{"n_layer": 12, "d_model": 128, "n_experts": 64, "experts_per_token": 4, "d_expert": 32, "d_shared_expert": 0, "activation": "clamped_swiglu", "moe_layers": [0, 1, 2, 3, 4, 5, 6, 7, 8, 9, 10, 11], "router_score": "sigmoid", "normalize_top_k": true, "routed_scale": 2.5, "balance_loss": 0.000553, "balance_bias": true, "init_std_router": 0.0246, "lr_router": 0.000877, "n_head": 2, "n_kv_head": 2, "head_dim": 64, "vocab_size": 1837, "norm": "rmsnorm", "norm_place": "pre", "norm_eps": 1e-05, "positions": "rope", "rope_base": 10000.0, "rope_fraction": 1.0, "qk_norm": true, "attn_scale": 0.194, "tie_embeddings": false, "parallel_block": false, "init": "normal", "init_std_qkv": 0.0442, "init_std_o": 0.0, "init_std_up": 0.0442, "init_std_down": 0.0, "optimizer": "adamw", "lr": 0.00373, "lr_mult_qkv": 0.7, "beta1": 0.9, "beta2": 0.98, "lr_head": 0.00573, "warmup_steps": 395, "schedule": "wsd", "decay_fraction": 0.598, "decay_shape": "linear", "final_lr_fraction": 0.05, "batch_tokens": [32768, 65536, 131072], "seq_len": 256, "doc_mask": true, "train_tokens": 243200000, "steps": 3862, "dataset": "wikipedia_en"}
Below are experts of layer 7 (counted from 0) of a mixture-of-experts language model. Rows are named router (the router's row for the expert), down (a neuron's output weights, with its number) and show model dimensions 0-127. Each number is 128 + 24 x the weight over its row's rms, rounded and kept within 0 to 255. Numbers have three digits each.
After each expert's rows: "raises" lists some tokens whose logits its average output raises strongly, later layers aside. This comes from a sample of Wikipedia text that the model never trained on.

# expert 10
router:117102152132147138090134133114149086155113134089128124132113108104089148145127094126133155117129123112135119158157081134119130154115122115158115165118138128172079125092121117139161112110113126140120140134106137137134127084166075115099123102135125133124128147142152129164165100126149192121095125140116145167125165105154104182152166127156119088148111134164133126149139133172057127114079
down0:095084140096131125116116150130107131140121160148116083136084140122120093096163113132147126166093160130108085107103117138132163113100140096112144100167083142133125144099110134144135131150105118105138119091149090144165083134128151120109106131111103154188133122106133125162109115157173120107134129158113138168131170166097126149125169122130169093121127168098115128114095165103156118110130
down1:104112143149107101144129125154125152138126096127174117085142108158126094109143142128127092104161136169098127142119139067178170114114130160138118094103097163093104141126124144099080146093145095118141094154164136092118130127106125130153145131140119147130135093142143174120112182117125123129180142119135128134136141143140113125106118135177139142130125107093167139125161151139158113053124
down2:129121127143116113101132138104164140123155156146124115114123081081125149155146092132103146126101170119112097154130103146150108109134136104123095103104140142096122141103136134207148157137143140107108115152136211125114161135092145127178151124082119140131116098117123147185160129131108141132126111145100110105120138103158106127148099084131114108153112152128132180128112142158154100095112
down3:134113150146149139145073099122096101158132090127091138123130129103173149154140175133121098124099157111120135120140125133131080080141143151153100112099143151135115105138106177128107127150132096120148143171168150115144133164155109167164136098148140149128122123120142094124130149071149151119137066111127099098120148103088097127107106141152114145112107138124125140144114171144173143169147
down4:172142122099135147165111104117114134129106132134200137134124141082150127172142140151140103153114109100134105103107131130093112137101116121132103113142119120139147116153126130184096123122131105107127133118112142137140150115065106157111144103170135128129147121133118111147188171129094135122130102154146138125166121082143103163134101135163108168105089096152159139182170164148119150104145
down5:105130123128146135136103145160056123137159094148111143128172134108116162108143166116125115151097153157191127170105160129137168103151136107128118143125135139161191148084136115130141161131162138117149133149138139136142139105092108136157140073118099136110110194114153105122084161121104121111116086098115105147097078134136121135103126155136100136113146113142134116126127128145159129151133
down6:165106137132108142131119121128122109170123145129096109131106099118113127150137106081140112161142079122130090106116133128109123121105143140154127092137107119132154114146123178186105122100146109139106118083153174138167098127080124126122113105128153084124115143110077167117158128144113114162128162143146131146103125115068145103091175089149143130094139140181111156118145141138096138101151
down7:165135140104165124161123137123116139121180102121133128082148122124144127132081145128143106148074146137154115135095151133150173131164105115117149129140165099149127104136088079143113094117167134154120089135141153142107121161094103117150128108127100114116148174085145134105071175120137107147081083143152131118097127150128094123122101127134145121131119103093128102111141167110144167141098
down8:156133159104172145138055098125153129116099119140117157105101140089092153128146137123158079130177097162114114131147152159085166149127089124112148111168145125113084158092130128141142109147190145138166138121125105114170126100099103151119115105127087131116095105170143110158128123126127132133117143118149147149157112113125174159120109165119129117108126116114109169137129154113115127132143
down9:130151141115128196161161145115109114113121124130133079167141091148129134098102170154129145120136148157156154116122081138087128143131131160137117161175118162095137133138115153131133113116152104134165099150130131114126150092142090119152119147088160115124163130135159109059107103125093139111094138102104097085130083120146093115130152143118118154127096148174150128119104113125121090108145
down10:092111137128136129163110085106093142143141166150149151169113098064116093136119164145152112112105154132128070136141105115166198104189151116148138138139099130142127122114145106154134150111103163128122108122096131121095155119140128153120123076106088116147113136125126075117136129137134113119133123095104136166133092149107098123144107139127115173123134138114136135088158161165107122101117
down11:113138142150130165064118145094080118126150155155133151144115107111137102113128116136155133137121118134180148085111130112125109126149077128161163126137153142089169097139122107145122139128090127138158129094126125124161128147089124167167135136109095119163140136133175130056089130109114139118130128097144151135080118154145106127126161137142135100123129151165127116126164091180083130129121
down12:099119166151062164121130152132139119119097086109164096117172125114125135121099154117115123134110153120101175116162145173126132142145092133131160117094099091180147107141127076134142134151124159096138145116127100101120099125118161149092146139148142105097150131123169118143152116148150100151106096119140144146127166077106147138135133149111152138108163061130110112142111130131149124117096
down13:095105140202159143144107112123129129134149115114120136162066128140196112095121108068166106120099099108088109114146111124102152109135107150130126110122125146105093081139154114163137170168129141153126120142134186140150116120139148150185146130128142138105103118118136119119105134156140133122126147123126100119146137146140128117060141136103145121154100098142135158147107132133165100125104
down14:114127131159125094138120167166092157174141109111155125148142133171147152124134139130157141123142123086111134111151093158155098090178145093123128094114122160116140066110121157145068088092123103147147148121152117127157077119155141093113079109125152127112130122135122127079105108111126108125131142143169122103119121124137124104087115176115126127097101089095115119108129115133127126169148
down15:113137131216082106133175114153130126141125135150166129114161081144119143112100122119118141111141125163112123146138120170110128146123128091121135069132096126120142141096136107058135140139132162171136096147123085135150127123112102095129139119122112103117140114072108120086159099112126129134112142111100132140102109127125164126126129149126175086114129092153104121115081117113139108085121
down16:170060140164124117105123139124107139125094118142110135108155116123137084129171126064151171150122157161114163113120165142121109167122171145180143118172114133122092130128143134106106108092157114094127143144135132133119159171116138149131081121107178132145181121138132113134156155135125113134146112092149145132122132093122132088170137096107142123143138139139145101132128156107096153091127
down17:061122141115141158142131106129125167158085142098094132165112119089142146150115108170145132167128123119132130172143121132140153119158107141139175138127162146138148115140156168101101110163072104106142145087130109158111173150121120141134188163146091156138127098153117091119163102143081103162115155113135111122143137129128131113115099139141123107158112148123115148145138079136125097123147
down18:128142090081113135133124176118131125160137109130109112182130129109108130133167145141173147115137082150103135103133126098104095153090137124093149129155097131138133136093119099128115129126126097134141109087174096133140173110112147155113132110155115138105117128143129141085130104078119120171113122156102117190104115162151139131086130190107091129148121116184122140160123119104112126100134
raises: "b", "V", "p"

# expert 44
router:119115166117132164134120132130157137161164125104128145136096107114078139155151132141118156063166126097115127154112101089144142141097137125150097148138152172140119051140152147172152145117120109117129100149115114153113129086140161131132113144097133166142105167151129106171143104100155167097119105153113131140123146090125116137134100121173109069147095130118136118142154139150130156125113
down0:102114108094128152165151123131148130167113146133150128129124152137093175105121095157109114172145141156087097138142098106122106101116120118115140115104132095115097131091147112122141103132128136144100105101187132146147086112098125152126154135109151173094116129104123168111098136116134125159115126120128078168113117137101071114154098145135124143119114095108089155125139140149156144195177
down1:132091183166091144149122161129116090142115120150098130136117078127097106150095144111115124127153138131138149064088123145146118147109106161173164137073144129131117141104149165149106115151144095094144135141105134094150176177132123117086132119067152182141112114133109117130117135110110118109135110122119084134145097119097093165098139109115107120147111124113125115116127130124114157110147
down2:079165114148102174139094167154127160139101129141120116131138083125138130104140103100091153158125160133084145158121158143086164154160103136116159154105144123106133126092105133194159142133178158103115158115095108136147153110133146140099142123146138129121117135133161111080109107098100128123159143128155085094144098109116140114085115150122092132111106123161142147135150116153119116152150
down3:092139138095097135181126118151118121112090109134108123138121130111112098105145146116148102099150166091110108095119091080087158074115164132105119167157150150154111110093153123113102128135103158122153124109067107141111166107101128107100166157158118125152124120097130131128137162149107133128096105119102106110114098142144108103119144114133108108167192113137131108131120089123104139087129
down4:121127121154084121147129111101139138083156110120113162165091124117127105150133082137115118148108152147095118150118127095146132142115108176127086132119119136146094170099095107125145109172173102109121110122126107118145138116129105131050134095133098133105163114146130143081094120126087127072137144125160127119089124159137088114071136091174148131134131103147114131127125125148110101120145
down5:134113148099104097152153172140135139160136098129077083132113100140143108124094100136116144131134152111128097109117129147140134142097119144106112086110137062117157126154165141074104105120173100104134088067107124129067098175106153151120108137131112162098104155126111117108144150142120141145114127110132119116131133131112119122124082137089116110128105102107133104116135122089172157155103
down6:146135109097123176122095119129128147149119118126141161145128138138109126113105093120116105199111150138164115110138132105091101138132137136116113139143100137117102141096149168191117147148130202125118101139103136129096136140103102146101079128152125145113113132163129113111091104126131110164171113111098108158147076168152149098121098151156130116146125172153130150120145120134082135112082
down7:128128142103095093177122122121171158145125110149184118129166123164144115097077127088137117136157122148146133137150118097139117120117119147129114112165145146171058116140102102141082154095138115127124133131133072106153144123117122152131126122098116079137095138118157139148132080136106113160154131122158133113113133120121145127169132127116158106129126086067096124133150124164101095163107
down8:152160108134112111101126130147135140132163144099101092121076142151137067160121145103117088149132100101090180130110128105112167129140102151135168163120123114147152146127130132165099150118112099109142157141139119182139098097062139130150079166161123094108150109106114124133124123134170137139108117100103137106124095096139120110109084169125100138144108121101136123104149162139138136117141
down9:125136127144130154108107076164111090126148121104125109121112099120123110150138133110132077117114123122174121195123100141088126167143057148103092134092167117132128136135144087109140108150131128118144110104105159140160113089137135145111142085121118142094126125099167090127138169122093126136112114133088111107111141171099114126149142151153116116111142087111161121085180139146126134151112
down10:124119105178129146140094158146136106146121136139106165091154116117099149123103127097124122164128143128089152139099133174112057119130168129140105132083162092092104148114140124146148136110155123137151136118166110121122154098168121105115112126133139073099122119117095132095116122128153130111092151143114129161153099189118117111090203109119125143123122135107129127161122153130097163143145
down11:167113166128094103147160171126114107118093131122139089163111121115140114106142130122120121155135113102142154126093126148123121095118126163115112168111122104117183119105145097177105144118086143097157084138126132139168148102099132146151128147095141090142122147101094168113148144129156135137090135113140117143108076116092096112068109155167120115147093117132130133121124123169082134090135
down12:092134104159128083105087140124091153120128132148143173109091113097135119124117099144119119133079144143114096109119145161125144110110137138102170091175099133098137107131117143157155098155125131117175111093097114093145155125089134139143161126098160135128115149181088140072113165116161134130124126121133131158069109116169162121109125113118135157150116138155141129107121102111146155164129
down13:143140141129158101127119132116120153135130131118106092133163120144135128106132141105133138117146110119148144160138141106133121096144165115130124089138145104161158182115121110136155148138137124142142183140131094098108056128173128164169129161131139147168152136117195126144124148126150114117107109112200129138165119152109108113194120143136137112177099114184119123104132139151109135110162
down14:124143144144079095127135149142169094133143105097103108142102116145154108131150105095133150118103131113098133105114106149132118116170123114067102164107120099117145139149170123092111125118115150143145102158120158081102144090100081111130105116124119145120128115106096154124141123098146149172170095130110134143123126142078141113097127126139137192112092126144087091124084113104166123098135
down15:111127109126089126119146148102178104111140097115119130138108152138093114136129105109154178118127115082139174117132155141131128123145093171113128109106124128150134123107177133172155138111129171133133109126140136130171125063106140105127128107079093151120145064130085139130114126104156108150099114121147170114166098103127137159104113108121158115136141112084122102105152139156075149136151
down16:107114123117107155133133151130146124118143144116106153160112127087112114133118140153082137152112145136150138159133125144129112098147069150113113168162096157121113103099100146138123156186134169157156134122113143136143130110178198130127096096156102123084140114141127112167158138070145109186114113165088137128133107104139137120107116128145111129141132122078150123098142132123140094091154
down17:085112119123111164148116134125090147143077114118090073118085123141123106119115088133138137137107132151123121107105131135129102093090080102137090125104137130109114097096145108120171156116119084112123162140137149130145122141128174156120136133163136125128145145139117157075104102089118135146096172139124091137126117168063136089156119119127112103079118096107160102145137091127111150127134
down18:097142112164155143134130146096127109132169144126123103168142143140108162131140133121141131133151177168105117152148144081120135181102173138105173129159139119108130117086135146079122162119069128155145131125161109152125133155140115141120150135157095098091089131080116113113104129116071117116115139146144119118135103152162183145145142137108129124103143116109101140168117134127184142101109
raises: "c", "r", "z"

# expert 31
router:168150136129116125092186119128168113134159120087160120110081114093109169159152133101158152108131135084124106165146114144120114178111133110138109174153150133105146118120087150141151121110126107109089158164133136128109142125165108105138120124166095114136138115146129148169129092103138141119092148174171117105138106068128107145105140114134106105156127155090129137106153159143131127097141
down0:114112106064091143111154165116139135078098087133147139121146066097141149153130133144125127122111186127112175140118158122135102120120099128140131115121133125123148131142131186153134124157134088174109114081150105146099136092154140116110191114137107177132129105115154132120110124080140107141131134152127135125105087140134157097140104118089124128114123124127109153138155100162108107096158
down1:141144121179116102098147133140123154130125106120144150078100154102107114134123207121128152104110132110096103110150136114124140108133138123109119165114129117153109142113074171116134090186122134128131134090092114138118159149098118124078130096118070134123111101102134148159165099096108086124146126155130138131118125113147121093061097140135142130112162139131105130129113102088152101125129
down2:128141129138096098126172143136090157093134094110111157150119097192112138158139122123133144139073143172165142136106148136113130103119153126096083143142057130119104175137155139133122144117121148081176122186136126174139146084144140123150099129127097126116097108106138099096130106092134165126138153132129133117115125118113139163101149114118165135150157117110116132172101130137125112125109
down3:167152103173136121163109146147103148099163108112133098126155151166153135130111095098128141110115107170184130131126114123110132151138129136111109086168093072125097143146072128109116138121107157120103093121140129118151112084157133127165139079123118129172141176146120127125098097127122120141125142099141104156115098099163131136098117118153144092134133162114114088115131114144139074097111
down4:100166120134138110087127116098108164129169094120142121144143127147130094140150170102104158139116122188108158097138134146097114134129158100129058127147130114125157103142115143150088127131107103120144136128129085124142095145135140140105142128124129075148130113101179125104128090076115153143135118098161112132157133101137133107075166141138133141138094151113093130124114158137132128148198
down5:132127157105120124129141119106127143139063092127084081126135125170131158133132106120098116106110093105141124114167131198146149120098180135150115109108110149149128146094129117112156120136095138095164169137150116105148124150158148118117162114130137161113147131138130168108150131168172136145132104120106127161165057140162133116099104127119134106150140111160125106157139160112111131085149
down6:153108144138120108142128160102111136148103107151094063122104106160146158115189128118101117151127159130136154103119115180156140123115123121182155116120114093127150133122103146111115160138107175123103138078099107090108129111143119123114109102114116120145100152128163101103117114129128145109164131110123086127136103111061130082141152140129149098116148120135143119116162164078164134154101
down7:121108132108104122169111139135116185143094142114098151137210135138129130105127133121155118139125147105146112168100136095125123124134134133138142117134093176116126141114161137114139168103058126105112132155142090101099179132125082126091096143108113089075100135113112128101167162113160116105151127136163131145137159109133145116167143152134169130127129130131130113149153111122133181134152
down8:125154107165140099130111187132149121125154112088124096127165141117139151111168153140141151128110121129116142142134147160122107094136170147149155114122149137113140135130114141091126127116131139156139146089135075088105154172161086115105144135090116110119144153125129083067121106110101168146131094073160111156135136142133141119120113120112156073128133135120089127114117152142121126183178
down9:126097158122118136129110078140149109131146099143105132145082112160143137143093129144166107099143110144096131156142158121125133092105129097177164151121133110150133101129113153098117144131123137136168165124157134111081103094115140128145204075118142158151153152112098172082107132146137088135152126111113067137136129107103108078136135119128155129138116119140151157120128091137145103150124
down10:141153133128124158146107148107147130126107102158111132101104143135090148108131131101112143136123109155076141112122143191113105116120133110072131126136112067157108168105128165088107136098140132131153152146135149124141129173141157140116106118152140142128126090103125101132157120100167125162112106164138156137141093109148100155088103140103175160116121143117068147140100098137107097078147
down11:108100140111150122142121160151152127130100118099079098097139143131138165156167161157084116104169155126171174121118132158122097156154094156169114095163137103140112151088154116131144122150165097114120137087098110150154144169135110115109114134095137125157147138154151131087104118139147144117078134116142096123135150080131105118115125137115127106131120126086120126159148112122098092143180
down12:117163126126123178119137130139166125155161129139145120136113108097129118117082122093125105144107174131122140147173129097120122151145112115109149137112135140136108150146138098148131148164138081098164101118096098118133124113112110104134127168089147137083149159134086123117142136109124158123135147126141144166067118156115112119134119141113098086081175123091150103122067125154168132190137
down13:123106132182090172169105132120099134146125140137113150145148136102117086121092147135135142102181147146099103123122179131105151098133145135164114130117136123132097158169108138125109143106101146096145137130148131114114150205123114157114130114130134135126125202119101139117141138071145134086157093115086150132155126123103164149162098111112135144108148102115110093111095123098137121142123
down14:146111126162160164178127094106162122126089112144137134116111089133069125146102137113133129116139123137075103116071151158180126129102126150107156153113139136146142167111123109112136150132121115143120125128136137147133139134128097120094144123183100099078131062134129138121159120090120151112186167128163106155159104121138150097127109121150152141120139138110143141150120101111159135143180
down15:119143139078124162111100159126107128182167132131106091135140173098120082144143111159162091118114163122152145143125127098122168160146129135120103103166077141141101134112139151158148110119100139117150093090135132143103115129167135062114134144148133112147150125180153101120128103106132152146100157108118122120130118160131160075126090131119118150135131138117144127127126077150167152097121
down16:118123124120158166104122112161126124116088124127116131146104115121182110143137113081146087120150102158095092137106171083117140079119133130085135157105086128118151183129132122118155120118137118122088137099144165125106123131112064160093090110148136201096129122103107143133140152132114148108122121115136096115144167158132144107163129117143102152135157124168149105126122143130158142131161
down17:153155141104094158125145095132159145149102127169111175127134108144133120108119128082111151152111128126097079156111132131086145129138133142135120147131148118110166153144152150088136133120107133154120137144126041139103151153092110094121144098133122103119152149093116159129106106123092134143169119135146121123201141134147082121111124174103133154104117107133100146103127100156125173094122
down18:110102174145075107105151122119183142117122162149091167132149115070165128136150135115096114144129126174106110129127163113142124112136119158086163095103138095141095143144077152124157114147148122148137149128163102124162115146125084168144124142125159135152131130143136138170089134160168142127161121133140103138146152109114163089119164148135163141137128110159125116150152091115151108137100
raises: "h", "s", "er", "p"

# expert 8
router:145121114074121113083137104089167108177160144116112155152109105111121169153119144099113145109119153135117103129121131155124094151142157113129126130144164126140092129165120148136122082123130122127078156183069132152116123089157093118154071142128136129142065106130126120182160118108122126101153153111147152120119112098149097122133155140150116118130122136132138122164123154130077120134131
down0:133131107116151135163186156148165123090172143099151123159157110114147146122128123118134129097121159107162093155120104103116130123108114109112137150106139118146118123137135115109125175074153118130147133139142161147102094131124130114140149118119084094094128132101142083122084172108173143135056168158126141112112145150147167142130099146163181144127121154156132139093095127130107152140137
down1:139124136156124157130075114091140132057119132132100073134109165118141161139113143147115124085117112161112120125111129176133076125168133171113156137116138106128091096129158121112113102118128160123126152124161137105123121141132127102136116141117125092115126094146093117145075150130153109159141065130110132147148104111183116141163162140168136135157128144144101129119096127159102135175130
down2:110130135151127159148169119142102128090105146140143142166121113154111116148098105124120118162142088135135138135136129162080124124139124105115102076120070120111147125149101120168103103105155164134136140165114089111152122129168153123130121131056125110155138121084125120115148137123137118131176154139139122169103113109204129109109161115124151133089132135141116086116111137101155152164089
down3:145163075146138173149127154107160114151128149129125134124180151107128129154151158124129103094141139141099137150158103129160104127110140135130163154130127137143106104147105148192157117141117188114100121111122145124089149141137136091079161113119151097121112128079124087184094100131120109143142114156140101092153153111083127096141088131146121137129111104153128117119096102130162131117158
down4:124149168128114139161123105130168099165131104124134109132119099151108135082145109117122135126146153132096092112126153124132135149066093101127163136190144139139154139142174108108139109092169106081129136142144117119163132180113123178124192091114119138120121088117137140105099112080144097122150152141086096127150140159141129153148139137126123152136159139140133129094100116165143143105114
down5:135100100168108104131135136162122117133167095146103092105121125117111175125121145132130071130130142153189093114153149113158141128115137102121112092110084138105153128118114106095128117114120152135157101139137142110122108143086127105121118140132178113145140173169133137171120157113091122100143163094170137141126110107128125133148115145152098102098136103102103131097186178124118107179121
down6:068144085099081164138111146098111148135140173141123101098087141131142110133122117111136174131102141116100190132128150131135141126137151109105154126137114114158175121118158121087135155178091150134128118140166116162135110133157164164131143111119156108136143145121100129135132133131127174182111101113159133148147122069133113100109062111121146125120111135090135160152130119135123115115136
down7:122123126157148119125098100122077112165114124121164080114083167120130117133134164140124119120142115116147175142117134095118129121148103090112133105106098115155145123125159113112091130149135113123134123129124112170136150125133165133117148158142121151134107129126125161077146086105097142148084124180144088174165192112147145120159093131118129118102100161129136140137082177138145123094169
down8:186111136177155143153145088145118137114139081127150155145130156159160087116124124117125127130162139105073130137091139149082103125129157136195129089125140099105127133126167121169067126127108116121138117100124113102131147137131120087091105158132129186156123121137107173075148107094110106135127111159148109127143134136108093141113114118137144145101142107103156112136121123103130148114140
down9:149107142150161141126176142142103158119123132123134159098119160160162124108102143136160175147114095131107095117143178144126056104099159122186095153130111156138134136116176102154117167154150087121137090146149121134136095120116141108167141138121154070137125163132099114129156143145107137126158099124110126145109094105148164136120149139131145099118144147131122136140083091104119101132108
down10:092143104159132141126117100122161140105159112134108098129131135087133121159131129127114092131129177153104083091103112087095145136112072111098153114116145124122111123101143111196121106127111146116119133093100110107174110120098144081135130142130128118136127130105106121182106097090106130147148129155164128105101158106119140085102173138097142146161144112105117140107101115124154085104163
down11:153157153140112105125099126132094145136134118106130129078153142131132090110137137123187162147087129112118161072136101140098079166158116132127161153129147138141124124144131114133154121125154158137136111114123106110160125132103146089118137122142153136169127120113096096054165180118129126151135136122123061106100132126132134147156093125078118144122162155092138142115077108117145130130112
down12:124143140109161170149119129111166148119130103140097132138128139127124102131158142138126165134118121130178147103084127163150140111119147112133171097087178093145144094141131131147169136104146151153098121118142153089183126129134078157122118159184137108101145125118130160086118142136168089180178149113139139149074157124094118128130119125119116142168090138130115129144108143115143103144134
down13:100122117088095110109177129158106121155131142099146138113156065157138104102122090087148146125173111142114133122155161148107164185135098131124136200142097122124076161147129145137127087173133138113152104122147098150142144146122130110140149105094143139142123157105157137131117095155127162114139148132122131128150120115179119123093149155097121147117148134157119130097118131114165117135171
down14:148114104069150149141118172155110119129136149084120109140148111111136115129152115144146146125112140128109113172165159126125168078084129113169159102118124166127155124114120137141144170126114129135162150124100101120099130146164089122142132109161101122103181118121123130118126139140079080129160092128118125077120084150112107111118185099115153133142135100120142113140145101085118083121146
down15:144144145155089135093162139138123199130095137135133144151140153129109118171145139114111126131124146169127157116136121133116100120102156078150122193068153107134119141127107125145150127092140153094153155095131100143136142169162127114139137158110129154125108130124101145178093093086122126101099135126118136158136134135117112095104170195105125129128135104121121136142131111147142102120069
down16:098128132083106172099149111152140130173179132129160111162085121155158119143119116137119149150123085052139130090071130108095126131097135125124139119131126090148110153136099121131120168138149154181109142106084151140096159144141134145106119139136104103088148150119119130133125145110157159160097125156172135130129148121152122128169115125148101110133108132118157106159137172114139105108104
down17:124132148165128148150120096117110145141143104090102118109123129121072117129126124111185118121100134156137102111087141138128083157168112131141150151098144140166128141145166138058114138113133133095134135121126137138125116089177111152166162107155104112127139170135113122114133124095124172171117200128121088112125132132123137104143109123165101090138094123128145110153086112139104166155113
down18:153147168110117142134130146156193154156111128136145106128130070130163115151138154089142139141117137120120140138098112130134124183075135161110121114127105138158145129133116109137125115090106148115124152141147113124157149082098157149133132084115083133138163104116171128073117118143164127180106105111131125191137126108087122142123127158156130126162137138106093106151167147163140150124119
raises: "ers", "ot", "at"

# expert 27
router:124093160099107120158141137125175113177128139103131111115112112131118127184153124120141162101166125066117052112119135148161117138153143099126109157145180124103118111099110145131188104139100094133091117143101135128101110134175113134128118144141131141141135106120100110181116104165170156123125141177133134132125116139154111155136117142138127099168144141150143136184134132133138139131120
down0:115090115139173139111140140096185145116171146147136131132137101143118096128136194151147090153066140132100119148168123153071116136102157136126124075145119143103118138176140142103130118120138094153147141102085133133157133110082172090105128127109096105128126127140150141128142097074138122129112138135135127120155093123131151133163120122127100113138080106119113084126116153141144124144100
down1:133132139176132123128155113135117083134103115152122093100141136181121162130133150133139122122117092147171157147148120122149133082155095126124086160170108139119138128124149132082119119125129128118143073144133138111119084107135097157169096147138169105072135090135110192108119117130115136098122148156114126122118189108135154130133108127165152109132141151136109135153102168112120162132181
down2:168130139115131168114107118114087155172117086118066123124124149174136099105123084087163148128144140141114111124099109099126111094174121175103156111124140118109108160100143136120129100117115132123103109140156088127104139150121125147157117127126126122106118096110134084145149138140088103129139161140147066097123164106106133121127116176116181113147131099088099159090133118119152121118139
down3:129154147092096143124146123105139139119095144149130085097117106121147142123138131145136128087119120159164084146162108111081132146105156121132164153104099133114137129123123135105167070135138137122080126164136103176140136094089148130169129128147172140099154122129118106117092127114108121154118123151124100126133132152179152153116151126126103124115115183131055160122107105119143148153184
down4:078158103112134116145114126093191109139093107127145137111096143127100138132123154168087140062098117105104127156145093133103097096131110107135113106079143135113124154107090118140152127109105147145140135184106129111128084102097136130115137146143151075103113087181172150152106075147130106116133096106117141123163139162132100156108130128144140115150117131108121108119128124117108135117128
down5:095157145126090164116186186132118129109114121120139085134142113127146152125124112080073087134141121114107131136118151109140171119134116128141120115116150159154156152098121084148145156113135128100148128140145090177155119098131132130124134136156100120047150157143146151076101136149102102121141124096152135145157107099109111147151151145114144150101144126169087130142138126124126104163149
down6:180116122140099137168117120117114112128161117092136127126134101156135125098174169137111110113117099141132144083162134113133136148137112137129123169104167139141144134087116131125167133155124138154120132107126105138108118083125147128164131136183118049130144157137157148169143088131141131120161099105115165151074106141124120107073136134122124165157140122108150152171083137119129120092152
down7:061100122121103125125121159146124135128102108124100156124112134134151107128117121132134136137125089166138065109125124098069159149138124158096152153112113143172150117129126113166110073086102108139104121169087123145143108152100117108119108144121134138129122164145118151153146102158156094154166108120153155144106112165092123103157141130129141131097181097139125155120083121147132131160094
down8:142120143113114147127138169123110152103162118138125126156133123171075140091085141126096177135104120139138142141125120167142123144091134136097157145124120136120099169138181116125129149115109136144173121167146085145148142162108123130142163162116149116119150154085115133114145132183141115123154079109119126136140071125077093111184101153115113150128129080136159139108106118122126140086125
down9:099134105130092069115145111123096176167097125112143100125114120135120163134115132137140103099104103118141129142119144141144133076150142139147160119165119137135171119145145168110136183116128148123142109137176104143093114111105132159179147091098133125132134128125098172143135150103135124132099178129134111134133107109090119109080118113161126128099172146131122193117093122135131159156170
down10:138157158131087133168166127145138100138100120158127117125170143082123144112112078116156113126095156070123078119152143146137135127064117120095102113113139099099122085088117118154084139134190114136088149130143175120153117130110136158130113087113123114106132139145124127111111112138116112119126137108100099095156142158147122145120149173154129154092129074133121147124122148110137113107110
down11:155134137151129105141144121141124137151111112137169136141172141133135149134138069120114126126157147132149113140109171040156131116130136116076093117120115115149124100131132136089094201084182168130118116099148109109143111122136115131106139110100109133119101141147131122116112126096105140139111169084127143098096084145120110076115125139151125140159146085127147122132142133096117171114115
down12:132145120131164099089147109122112129145148167111163154114091148153142118097129141083086178124107101149122115113161142122109170145114134141085127136120131116135126137131092107113145147101150148148166132137132162183105115112121107143128136137098106147139116101119144119158126109162103112144129104100128153102146018150100138145101112111136148116104146127096105178119101090121148141145118
down13:173143142096101172133172146112139166135100094125108120137119135126084194118118080120131106133111099100069131128095128105114156072116132125114125160133124128099137135113126143077120103109154141157156113133150124108114156112118124154131115118104144139136086132119143123157055124100121111126144116116119134159163080128159100122130118132086128134101133086131133128147116168136140087085143
down14:158159129180119154143160163112110120122172124094138148140134130112101118131119118127169134141152133110096179092131119085116141097105094130126115102096146112124133139103152152134139184119129120094111161107172092161089105126150086119120120166131110147113097108102118085153131109131117167101124124115129102121147094076115137104104109139109169102100123120148124144146108101079136132145177
down15:134111150164127133140117154168076106146124117098140114162118152172182150116150128113121140113116132131098169104119140157180153123148111138062137129162095130087147108111131140116156141101108126109158110177113162120101129146101132166114128123121154152131140127073140114195129133090150104108134155106115109141144157114142087136080120133118111138101115117112125131091096106144102123108153
down16:107114087153107150174124119102126142124124137153141109141129127144197145150128128097152079135141191154122133151170110163123108164087124123099129129136112118148111105144126143108129076150100108101121129138118155121155128132072130111145162103115148123094101102147078126139158121120153116115152140142169109154073141107146168107126078127115091152154126152084129117105133129102138130108136
down17:148106148157116143175117138133110100149072080125126104135135086186109136096146101153093101142149140099129145135138128086168126135126095169136109127134099108129119069107135192133116116130099132088102150127126144148142157129140123144137155121130111162154113086132121127111159086116127166099086135146128100089156104102138101142116137124150135142119122131151114178103111099122165143115097
down18:154118179154115063127117107096090142125114109134094132154118122156130164171093125154137136136144171126153108131117120139146108097133156169138112116154136100108140118098137140124131110143133123094120124124130142069127167164130140127107122112126142115117114188120089091177137124108136145173130090162116095141099166108119155149170146134121162166154100089142127144155154114166132127137097
raises: "in", "or", "it"